config.toml
n_experts = 64
activation = "swiglu"
moe_layers = [1, 2, 3, 4, 5, 6, 7]
normalize_top_k = true
routed_scale = 2.5
init_std_router = 0.0313
lr_router = 0.000855
norm = "rmsnorm"
norm_eps = 1e-06
optimizer = "muon_variant"
lr = 0.00352
batch_tokens = [32768, 65536, 131072, 262144]
seq_len = 512
train_tokens = 355400000
Below are experts of layer 3 (counted from 0) of a mixture-of-experts language model. Rows are named router (the router's row for the expert) and show model dimensions 0-255. Each number is 500 + 40 x the weight over its row's rms, rounded and kept within 0 to 999. Numbers have three digits each.
After each expert's rows: "comes after" lists some tokens at least twice as common just before its tokens as in all text. This comes from a sample of Wikipedia text that the model never trained on. Tokens count by the router's weight.

# expert 56
router:524463529533576541582522466468489564426479583529491466536494562518491512551440469490478473503472541513497484481523532545595543492532430555513467537515555521482508527436517416478485570521521515488470494544544452496418474430479578443514494514489480501476502494547472554495505452574493552514536519500489521516520524441492523453554489540533521411529537466473454450513522525495502563443485504472496534488505496435537470455485489509440485523500524434420539501536440451439505484492475523466481510576622427482559539428489516571533490499519538538506453497495434484463481549449514519476496492492594453470485529443529489467507434496524434464499465549429538520486501561411463549567518464472485479530501489507463521462519530411483541493468484478440467454419439479509515495585536435
comes after: "|", " ", ")", ".", "0", "3"

# expert 33
router:533428538474577549515486499432530548547515485494528501537489507496408499493529472483503496471470496493554504485535473501452547532509481513465448504520491456447498462423537485466471477498518504458492463532530476366480448454450511473491486507491494524515499523511467484525516536565479526520475643492516540481516512599444471526530483440478491445513476489487479491517506580477453477456487586555535517504545500484556493473538517483479475488503529497446561508531379503519495469499515572496573500499500495403373471477438389486548523443549540466482434519435494494487463450480535470470426486465580456482474535518467446498545494437456457458562506448515520479503522556506404515531521487502495488497574562572507430440425546488458514493467494529466541552496451465502509543540493513
comes after: " ", ".", "| ", "–", "0 ", "1 "

# expert 3
router:495508528504566526590472453510517537498502445491485447460547476517472546515407510526505477510462399487507616531510518512534479450494411546481454555474527478461602485457488511495542520460534541504549417443612498488521442530548531500462417507487454563516479506488510544482438553518494566542423541527510498471580485488529490501479510499515512467513455398421487458517518520469483494519523511504508477460530496534489535532555482474471510511471565528492453547480501536456480466506539529452525502506483420492468466481431487509503413495488455531516465564493549537521480535442454479506489500545480453504511545448480531519516480539519519442446527565469554453546480387460414513468515471488511539519566446503521494444506560539420489426452476529510481480394516504521568472532561493
comes after: "\n", "|", ")", "==", "===", "\n\n"

# expert 37
router:436524594442490553507488473479496549509490551488516460459506538468563471434492510473588607493518501523511489473517476485502528450593582500580488483520518480479521497501451438466434612503502555489604514501583535468490551569499456384527462504471483578465548521505508527539478549508508508577453526486533512513504489477495421485513436587500465524551519495565489502494563480461499559473464456452470464510491419445487520530532527519480438557508503469489539541472505485440474497470495498534531493503521505505541517539397542555530468512466439534543517506564573505450570504482519462499503493474507488469526538457601449478546498478450497474507471491515543532494482506582465586455505463526496486505522508564499478450572500474506489483476572515545447567487492535560507559484509455
comes after: "the ", "of ", "in ", "New ", "United ", "South "

# expert 32
router:478485491484514509578453494499452520504432456464555498515495539571449466540558511525472446501549491447460542464526470493434518510461530528512481495484514451530560506464541480496450514491494493502429521478570509451545526551427585498467512480499488582478533429545558472538554491573477530574482527600526509481516479534541371548530380522565531509502530476529509478467471524534500550538504517450531530541561511442481449572520561456513468516465510503504500514503489515524449575551511561508535513489492479515504523492490427507554501452435468510510410492430484558527545473499478549512526457473494503438455480513492442462577489535505478490492502565499530527546537477493528581482512493501479453534534472479580540490406526498554506531460532432561609407493538468490499549515515563
comes after: "the ", ". ", "(", "- ", "\n\n", "was "

# expert 42
router:488528561485566523551510488434442517450520554465439506514496482542501512543581455501490516457482503507516529452538459475493535444513487547524465585503536415459525403458468446490431459477450434461504561526465458576503510479496491497469461505512485498435472491498540538463540477508493517527381545556577564492528474514470380594521545551498532525546540448473492509502515488484499504511449492463463538523442454471558547456489518493464488565478530475484512515524506493562399447487507529483531546482478449443450494537479459566527484473449432498515481553495500477518413563399572508450523511497555477568488511520501506461549478493511524494511532492449472497506483485574427467520485507581490481500482574526461506448511534507510538485599506494498487526396447486492493557494495426
comes after: "201", ", ", "200", "202", "(", "199"

# expert 43
router:507539502511591554545542448513588573492468505537495573489517547490497473500467493541537536439532424501508523497529468515562511457455512538548538510498554445434470532519495486404509491514507424501515475474521489488414474461537507404471479491458561428482463510506532495492446535523530507489480545555524479466514471549507482508485490555520463451459487463465496462481463498509519513482497484517441565566575488446484510439563500547444436507482502462451533536503460562469485417470435474502527495457493447470444525444414563514495488495444454519531491466490525505487533477444461531493483436424486446496463473562487497501473454592504515495446514535447517426530501591480440538511477555488520524533556520476511545544543538523469606555517492488549529521479470439463541622594533492
comes after: ".", "|", "\n\n", "==", ")", "==="

# expert 39
router:494468507478569524534374465460468547542470477503468503552506526565520488455528518517495538559454538511503519473499504558510441452453495496545487512580531512514484560476505530557502565489497509501446505480533505595543552427456531452466530442457558484445441504507513492484483497513508542472447526495484547517513496537518473579586435483481546526477530498484597530507552478527474504513532482536586447510562477497505577436525564637522506485489541574468517461549470513493479428510482476496473508539475453470486515425489521497607479420509500418537454506472496630468515500495509464552520537466559496493439484490581474526497497443549428539509512553500493485474545500476405427507522494528454496495517520526527505475559499476435522527484519501548526518568470515528478466573463502
comes after: "to ", ", ", "which ", "he ", "who ", "that "

# expert 11
router:474498534503484509520533443502545499538520505523449499476509512569482540473510509470536518486507446508503553439536575540557537483522489503523533536445458527490473528459493492439472457555502475522473532486505497499434476481434547413444521483523510367479598529579519437506523513513480560503485533476532518518520464520553487495538451559569538462452502461514497525469527498496522529430450501477486489568519500436454529496591504536440462559467520438486475456496464478486458399570478479509494518575442485416538447491477502550470445491504483515488501498503431508499497412409523518509502516487464459474486478471595494489478512510466431492535538504514591506491489518435461496516534518534534488541504506560512475467404538466566558518553448513420453478488413472588473577546597522
comes after: ".", "\n\n", ". ", "==", ").", "s"

# expert 18
router:470395566474516534494504477510480488545442562515484538528440515509455481494463506527537491505391507428426510449533404514550522447558509515528517505504461550474584470491469487457382566482493535465525492476521507549501506519511602479426450487486482449439447466552582464528540468519512548512475509461503491467591498535510444510500485506544557535505473484541505441498554484503487511539491538477451432583497513493406484488489482506501514569447514432529582507551559469488522534435467497470473509518501531481508524505533469530550482514407535513495491468530489553432549480508515524500460524472513511437497529491458435426526412498574482509474487521516484503503538508479482506528519447569476447507562455490576532440447549479493529442536486499537445478483486580573508595481496468
comes after: "| ", "the ", "- ", ": ", "\"", "The "

# expert 46
router:448426506576472508508541501467477558550531512504503536532481535507416469497576510509495568544418461529426444504482479547480573464537474549512495530545469487495548469496492486536456520465502528447593547550520547461441482454508483460562485498486454473463440444476496479540553550475461553554540523584545524435572501489455517514574480493530551488498475537505508493439521523470541505514485564452482535492488507435528512465506502496537517509502461399436521527490478496433495462499512469454550480527517507444439467477499464492482446437461513439535502533500508523509611481468467529473466487439506541442441552471394498468541488509510496418528501553456536467551536490493524575612469487509577457527592512554495494434482505458570558480426495474486504467530553491535494540480446477
comes after: "| ", "-", "- ", "a ", "\n\n", "first "

# expert 58
router:504484445467494531463490482480515426530460509454451534483442528474537509543539424517520497446435531533454539475526479496454513405486462541542471451548507489512547513505481438456499484454572449524479495458515492489452525446487579414488526477504513400444549509563522568495431487511496511473499524508519535462449457514563432521506454524501481531489558492560467458408526548472504527474461479488435483503499522508448559479530483576452436547475550428473553560546495456412480508514520476471487461513420482501501474465487465523522484471431504436571467549429483517443510536527531436521487522439540502496460489443582401477472521517523444463500559516467540464527523466429418509512524446481576504549493492517590522489467554498517485514481541449490603454473466460547498531480466501
comes after: "| ", ": ", ", ", "(", "- ", "in "

# expert 8
router:511501510469502520524499505497456557560453541478517512432523481495524507549569511465555524481496477453486497457523458521490537447527534617549468564555512516428515434506460469528534524525507496507527475497592455464502457442458471477481493486471370512534457476513495485538478542498507478522539537463568518472507418507590506580545433468478533498472565527522519485489507497464456487491517526528469503519506515510490479414508533566463546500493440564438511517560432493538478515461529513501535514492474445457524528416477454535476495467479520474518505571464473579541522527489508492543547487413489478510412526568522519497475536529530451469530489446422494493611528484504435538465526482501502403498534502522561493362422500516522538495485585485491545489443489432586443484532507497
comes after: "was ", ", ", "were ", "is ", "and ", "be "

# expert 51
router:532496518400547554509514515479477514560414583535530451492511468498541519457438460510505472579499519511470530498577503494477487542536484518479483546529564560523482477454454505483472607445490481467474524562527539378500483518467449461451491464495553525541515555475548509481487528468462505549500492562514496532548471558543489479481501577514592512581560526458616511490463486475525488531534499486534486510488513459522524434532473521491461570535471477449536498602509501551473479508469479487490489498463487494517542545511438531503426522441475517459461493522438515442510507473570457534474516509541460375499521538479441536469414565579460489465498542473458459530487523538502538509516575511489493544487522451528515499549500485554515489493575502506514494467498470443566497597564418
comes after: "the ", "The ", "a ", "\"", "and ", ": "

# expert 57
router:493460533524512469614499409391473534460543623565456563490436468480511482523498483519469457474490495472451542474540480516534574469481558595521438544528565528448550429449516505502506525422538558531501554519600497440536467520509525573488543492474462455517556536575515505505495511528461481553509530511463560486528440525568433504489453532514441515480537466512517447467582496429511594483432468567530515505462489488524531481514577542506484516515527509481530572496432497533476503500487489494587513566424489488464489448480517505544442521499533529509479480593516523501536455518497486497520443552520523444490565482446510486470546501494463461433468480467540451530520509501504485545497448516477546526475536471530495461407573483505486501519468486557523446471488451506476487490469498
comes after: "\n", " ", ") ", ")", "1 ", "by"

# expert 13
router:499472488537565530500453475519401484509382540497431469472483539477474424565454444571585490501493527494468490468536475578502497403508521511488419535565491549404571502433494477453513509445523467460513459532516493525461488457459593477489476529509496447505574488452485469471507479521525501492475525494525520480481402508498535604501484514454481528517502422561557431465498518490494502480491456464479596530491535504500517512474568503417503548464513500565476502537491528487528447438496509510517498482500470511519525487530489492596421469508504444566415525459517521556583503484481421487534509505540503462501574509511525512514524471543495543465445499504504507537480473519441533508528482524447509521533482494593504442455583448524493459485566471561525513527459523523475575544577481
comes after: "\n", "| ", "- ", ": ", "by ", "/ "

# expert 34
router:410482530557479504617448477499469551555546492526539450549488520531538519513514514475524488512505489470522553492519555472469519480468428489495473491544520500511567491413584543493439502489522458514485424530514527551491491584469510528418516505471420484441519574475515472440494511549579527540430503549502568521452501478529454539488380490462481532477515490529550480490515513467502567493541505493584475562522492448512479437515542466483501539503539495498520487518537442493540509547467440514500602581453523502539497486466459511609441509538475479502500469598559460418506550463515506516441559524484474526478556439478400465517468529589452502508486466522481461512499489478508469568491481527509522511512522490527448503439499489540531544518442493563520450480544584433498531517536505
comes after: "'", ". ", "is ", "as ", "was ", "It "

# expert 21
router:471498532518458483526504528472520593492511501584535504432519542477469458473428478494472505489500476440424544484601488465523584517524561502482534485473508441521514452545480412499442565458523480484531491485477506494409516422447464513430473506516505435542540515530552450501551453492448553470502503510561497540468465465531501520507497517552470528484525477526555464447593517492539578429459525447574511544490515495553574534533522475438445485491553540500568508555484597431481481537524516504494519505426450475521507544505466593474458474527520489505489488536570510497458556501545427536457464496466538470496474480453522461502482535412476443500469491488494483473573480430478599504471570609500445510534553465503460491499520522465468555539508452492512468513472523526524550553498547
comes after: "of ", "in ", "for ", "to ", "'", "on "

# expert 28
router:526434488453467488542452491462498551553456538581459510513479421548434521514466492503526483446481574524470542485525549551550523522497511458500443480528553498448527479447576454460499558585502496513530478466489602511492443485454544447509516510441452521441517566465536563526493567562496522466480510512477487485507464477474496575451493462518504445512457505559559520483504530410544478457497516436455524525560452484451506529533503488511491504534531547512538515472528494456502470550512529503536507571479483539442496475536522539565451474484377494561484426471513531463402594519489571478517478508497495535453538509449468494520442480583406408431519539502532471546531464472494500525519476490506531576591517513518489444539491519558540454550531560497515458501498462513533544477477565
comes after: "| ", "is ", "as ", "was ", "with ", "a "

# expert 44
router:490454447523527499526478509467471573524402535531509536441430504602499481527455559555530514467471507457462487523499429537479481496480453526491507474573530438500515524485476480490404510505526500524481440483491447479463506501518525492462509506505476536455473521527531519459543506521552542537511543522503456516470515497583397508481518560588500524555488467544488489467488544539508542554387516502501506493508457480493543532489520493438483638507522460459519539511444461475419481382508554492471463486477454470451502529483457555569427390465521539552474454458532503472523520435491516509485515535531458502491531483598505498539476494495530497574520570524453468498480440519474558492561480518441492488541439605582459509444550519484482478530530507496491446432475478547493429509499497
comes after: "in ", "In ", "(", "–", ", ", ")"

# expert 60
router:535497495469528500537501498480458534472431511507543555449484484510416466601507477480470568485467500422475545480482510516543624424474459443551486521539549526477484451467516494475444453524517526473521515628511514485404539429504506500506546467468507543505491505532537450493547523471512503517473556494490533452518475513504481498534490517530543512509554422484536494520519500448524520544465503459531523545448503469530515480457500486519439518443629477503561485490463384501472472456566501459507588513519460399489462457467488514542530486484498481529470406549481451510515613441489471507555521512526501468480502497539563557456498541531500512493511540479569492499521548518470544637503527544468434498499517525504459442406554507501541463498557508513488570473527463478509482466526541
comes after: "- ", "201", "• ", "==", "\n\n", "200"

# expert 36
router:479520539501477543576470506497542522512516543626509395443461565477384442492460438544520494476479499511396486489504511522512550476523532497531501530536507486464509466484468453496506511480542454492479521515515477461539550471502482483495540451527463541502518479540572495489458549558527526472492525478517473522509456521566573547571427512528482555520537477445586485457465502590482501554466564448556499524581474502482466578587499547494431482449489512431494524500472445488481463466549522465599534559460411511478424467477440507500473499507470441538484495550419470511491526431532436483484492504495522442466505418545466448506443488438512513523512548463523480518477517491500416501482492520531465487518472564521491467461476463465542478482547401511513440533443525490507512512503577
comes after: ",", "| ", ".", ":", "–", "8"

# expert 29
router:510455478538519519526479516527465471578489482541525484512455512499439499531441497575516597451505497438501526466515435472540518496465503516466528550514410507439466492482537553538468552533485522460456458473477532450493466515540512501470489484460464435476559529483554511505501525485495479515479550544508525475556492499545474496625490390461497478481423480445490497468500471453505494510450550520530490484548440460449506494511499539555523524466556433415510471549506430513474476432478468470542454484475470501364538451562453503491453479442468550529461469496499485525501544515554580425478535472520564503498533470516525416525456475472521467567473554553535521504529432514517512529437515542434422510507576434515442562532529555424515547485558536576461495489508562518472487472531446
comes after: "the ", "a ", "The ", "s ", "his ", "an "

# expert 62
router:428398495502533519507496446530522507576512444528498492491495496461455497522453471503571533500448457479537542447510543470485546502481390510566495484481452484499537489534472532525483480494474504427501498559531514539503564510462487429506488503544482551412561513504457477479485470454507487601534572515507579476479440536494452494501488535500447468467489497462510401431492535513581520513501531452492477480539500494414608523536493450488500520491544408489545518449447472458473540470514494496537491529431485515480443506572504583528543499396464482517462492455531567532492453431462499481501470511522516517510498420521449516461473561503421455509574643494466520513511530445481466526536458525554471527541512504501483414499496479463516520495523546477473469443487484489483484524583427
comes after: "=", "- ", "\n\n", ": ", ". ", "= "

# expert 55
router:564485571457507500553509499477448499546516456501494489486484512560517479451551496526496602467459504548502458503522487617556564458509526601577444481505599487434523522547514527488518566500521553493496563480496495585502496476531549546521443442483485475483493502535545427522498519517441494495532497459525565547598479543508447641522440456449492463490527512522486451529494466439502475511473542516467465419541491443471543505603562513487459471461553519430497560517526568469519505537492558496567549492512494468490503383435509511468515458457452523484467500485498522494432491435516536552530500523536504451464432535503486531557528472582477496496478549535458482570542428497510514509521479478474477503506540526533510456507480445514511491490463518497545504500411541483526516496558514
comes after: "to ", "was ", "he ", "He ", "and ", "also "

# expert 50
router:517448501484499509527531428453510563474547517553492492531552530444493553459477508536526459506435498404488463496488463495475460526507532502509458501479473487524512463511469475572475447496569480457448466576555532493378393575444510554476546477479511491415532530490510529512410540561523515469508559544498515454507492552479443472507490598561484497452549432476504518509543550469486504458470554432444500463538517529537488478505515547497454485497487465491525535561523481499491496534558491491517546449494468527446464419507446526483429496446426492505482433511471486502505580459548508518460502504481437519421496516562485496542533503508538457546584494456480475522487450440447477452426520503447523464556487534558503486543502505583528559392540431471587537455483493474534535492510490
comes after: ".", "–", ",", ":", "S", "No"

# expert 1
router:414551535496530510434465491504478486448492510571413539458539406512482518567514525481500518456482504490490545452505478525537573487505444488501516535502452424517519492434524493553464488510564606490469527499515518493490491532448476461476493486445536523523487527556490492502463589492494522498477510469574564491496455551464423534527526569523393493500508528494558412482522527488560510497536560468513549480524480481534505386567475527539422528473522419484502534503421556573481520423619533472548507432486544520452487521532450546520518518501496478490484516551504544524539552460511491561479482539470446508533509513473532497524506471464459451475468524548610500537506474440452509521516455512528512496567521528594509478427480542497523445484526516564545505483419547463537467516541490
comes after: "was ", "is ", "are ", "were ", "(", "It "

# expert 53
router:511407481502472500502475487485466512553522494532495530493488494519515444461472453490539585489471503493477521495532465474463486490512475506519464550410448527559547508538503475472425585502539497509536454499569459531524523386471505522440463431471474520467539556527559476568492456491537518515461543498498533581523424550557474515439472487521446559502496516544488494430487559514512494504550457413496492499461428474542525457509454462415500619517554487526437465516458448439480475457457513426556534462521464515419458491469473548489478477476520430509488550516477502448506432428482497461557444391537423443466508517497461495495548517522512479480527538513463490521542475503542544536465531550521516541502506510575504430437516510527559401487530490426416470459500463506499514481483472
comes after: "| ", "(", ": ", "; ", "- ", "of "

# expert 45
router:520451508431546546546489480443456486529479486534493481483458471513496422572433396429581534440530482517517506440519521508459518446551491526487519499512511600493500460522549514466443497506545520490507439592533456534494518437419485447455437459508487497536464491522501433589459432487486486504534533492507481541516489472570459507511503466553500427589501478455572371450525519517577465520471483423478477507488444498398597504475508487515478580489452512483467489515481510488507544476504445454570519476453518460477522492496436496569478517455485479529544566463555479439496531418528471508478549497520517469492574511436454496579517501480442494529541536501507508467553516479483481505510505523414534456519487517545529415512481499477525492457546484539595510512524496516497515503513475
comes after: "| ", ": ", ", ", "- ", "(", "of "

# expert 30
router:510529501420638493527536483490480491548473469494427502461526477504554515503504443571491526464492463554525574469519492555494534437528513538567509478511517549500478452442459576533496472516537486462480562552515511458492493480479527527478492486528569490537472514533543482494465483531527507462465557538528507576516461512514424462518501463559519470578514459505522475528501490486463488518528463452577483547533476471425494505553490533465501480498501566444485501524446470546448439475501492404542462512506434399476419491481503538396493516520546456503486495464497555472525481422451478438511518505534444450535449530558516511529425555591499491508476519500562472485514481382514429565447494521479562509488504531487507462412560509530501506406512530483521458452475468486490547582530426
comes after: "==", "\n\n", ".", "===", "|", "== "

# expert 15
router:484523491427517460519448531380515520601444508451519491440525499422452486511452447558561445525516465494498559417534410503534573449495498545530488503482466513525469499469497449484449518483454454471503497559510523417446524529446519545469485508449506539550480490527535459485487530479516523469520525540505546514460494519518481490520521459541445514515546446421484468498500506516500575488353484432513420522473489469507454530539554458484459511512466505557546513478477446389514466494539521422578557521562452459508449494465521530542486502501501421524544419530439472477551552426482503549570543490520448492498562506532516472535474563555496479478491537429520477504478501499486506520560490541475570532533506479598476463468490529534532510526502503511481557466460527468530506571531516
comes after: "| ", "- ", "\n\n", ". ", "==", ": "

# expert 40
router:492499450470534511556442505499474557494518542577514498455444501478506476526472514515503530523503444519512563457528464496529527424565492552467483570482488480490508527511527526458478536563521512448501499497479532549515440595464419541514539502467542533600469516509547559543458503569510527493456542544535563615525447530457445536593477478481517552549477501527485475508499517559526559507428521492476439475536493463548595469506506532390498543403499525551489484507484459491506512460466571514548465489532495425516455433443491521445461452524515451540478479444497534493542505504441520580531483533553495506502486520602478474519512428443542497523542544474507383541480518474426452496473541503505564463453496584467460583504518483462492505491537532540531509478485491542519503501502564
comes after: ", ", ". ", "However", "s", "ing", "such "

# expert 7
router:454504591444581536467491457480486529533469570524528527553489501613463465466526445484512529544477528482467537454545500488552489528536575513563498551502476380497494474526556484486574667458532529428511444529498493553472475498453504546525513476536388470496458545473494483451497441534491504495563496574532521511558473546477462543526496513508528523540491522515498500477499592544527460535507523499475445461531539458498529524577524486474454458497509498478508614559512555460460545495558535475511583503484502498505451480481506485563506481491522501503492513399468495526489534507506520516508481469494422473523499519536517512524435527523487448509511511541541528493528492473479528544487421473561533531606492551547451539503521530492505510498560473534593453502504443455460541483537418
comes after: "| ", "(", ",", ".", "; ", ": "

# expert 10
router:499425537571497536513487453419441502495465611513468459516485488496497526441446524483503530465531527533484590482557505458441479459529480586496365506472520516445536521513448515418440490442544510483511479535485483561551453499519546482436457391523452511589502536545510428473534506497498469490530510475487515479592438503498504496541500479446469485521553460527515452450537483526521467498505552554537460513541498463532490491504517472509479587496506496449495478546423476512536443508527567488479535494540437454509543432511480520540394458485497471569468491460530542487458483430533465458471461511518442521510577526480453445571477510506462442541596492528576449529457501481496471572483408463516499518537502485531492485477474469499497495452508509595466473505493524510540507565497483
comes after: "\n", ") ", " ", "0 ", "1 ", "2 "

# expert 38
router:510454455462491527542491469477442460513513508517484504466492485535515419512529473578537456499397520431405434462485558519480522417519464479520488528526556550481502578462464546486470442459567490439515467433550512480501512497516492489489477524480523525425510509510575481508458506537469542515544566541512527461488451608492478527498481506501451556438471506551530422516501565520522501607528520473484461534497470487533494504534501466457523572482508480404507521546584490503544448459547476475511557613472508456503519519486443492592467464469438496505501480501496578482563512502543439577449482490511391479547499483515544502473508583446519460531482510502518501484514499401474525574495530501536535529506544436520493495510522540515538488491506460520473434523449435517521569462512586
comes after: "\n", "- ", "|", ")", ". ", "\n\n"

# expert 9
router:537480487516569568487433483503452461537464481510498493500466479537513448470471491570529572503489505443548508473499529486529517467585539502436530617507445550479521448522486502460473520515494480507564511512472443529475498490468432501465512482514515458527471609619519511459569548525520454498525562544473547507534488468549485462571457447548471467527512520493534461442452526492581465476442530469517562538552463517558461532502563489499501556465509467476439513490495535493499459509449580421529486548477464478445491503439500484463458498436443565493536467443473482479511544499534498435528466443502508487466483517579533487550470506519444454495471489457510534471488433497521433519508511515466510511475540543512446476561506553420468549422513623455466514476501520614488491549565446
comes after: "the ", "a ", "and ", "The ", "s ", "American "

# expert 2
router:484496522520449593520498481424459519549495553491464491454529553513493484487496434559454527479495475462520457417547462546514468511563440562558509465493447524432492448472517431457525513529496523496464487532605504511439520488487570444460516536539563490460482523560508496590534473516455534492515519511556508531510444480557505526555513598519493492500544498508555409495501477483506510535488567508477552489455514493526492491508540539454408504488550516465532494543539497526536510474551540482507517441490517445440497479500426531473544521459527409476483510505501528494443527505539569496487520522542428480474531503479455482497493524561423477499564516447532499436589513425408488555568527543457475561614516581586475487527483560553558465511538465502507461421527516494486488486462464
comes after: "| ", "(", "; ", ": ", ",", "/ "

# expert 23
router:457451566414498492533544479484527524527440479580487517520493485472389485453460413540534527506515502487457540488561461487552518431512536526431478525518403494428544510514532461432478513451494451481438465455487499543424422533474472523521448440499547554539556531513471484452461537505541549452582506470475520529484485553415508516445518543492473524527510551429504505462527474478495574423558517437612543500507533473519490487491591533478452490409448473572528536590467541490476492461529523465497493495508475477510495555452479520490466505497519434480435435515507518479554525495492492534525545505487505468434476534547462479478489532542562488535518507560519494588537553432527582590467449518438518549510513489469458506442520538484502531498505487535523468550503504474514510543530510
comes after: "the ", "a ", ". ", "of ", ", ", "and "

# expert 52
router:503517520478509592514505477424478491534498502580463511546447500516515497543494484503560457487516421513500491502471523629551549463523546458489516583492502482407516525521502439449429463482513515390534489495526533428507521517492498529494420439454467517549567541557501504484523564472509538504538508518538494453582532442419489470483475540500481467461532445490465497511495483485514543450463520496483576488483473494393516455535522482461458479443527534526510583584503560561484467535550482461590498465551507494408468521399430506472441480482454491520503478563472502504586549496434528495455501494518530492434523494531518477525478559524530484462512488463484546554511414457422500510495481496479498519544514554492468457514515551492555536479518477449469470411537528473482488552438524
comes after: "-", "the ", "a ", "an ", "s ", "one "

# expert 6
router:498471512491495483489451457445512483498486443494568469463484497492496397527429465444494575493483479490525490490533430433579579477471539479505482516481402513481497544487464514524419520505541500489474464497511477499533447487486532476432491500451494510544519473504484445541525530495527513520401521524499496558539511538521499523584473445441469502515501423436494437519506557482603451555470486503518458545497491448433505444498517546486471495531534541518505512612464473460502522470495530545504520524463508470504499485439463579560506475474395515613486528487579447409541504534574561538481482492469495410491555569492439455542409503550496495568444507498555497565520432505505511511539531483442478512482538441534455502471461487508486471520520522533524462524439438418517502470514465
comes after: "the ", "| ", "The ", "a ", "United ", "his "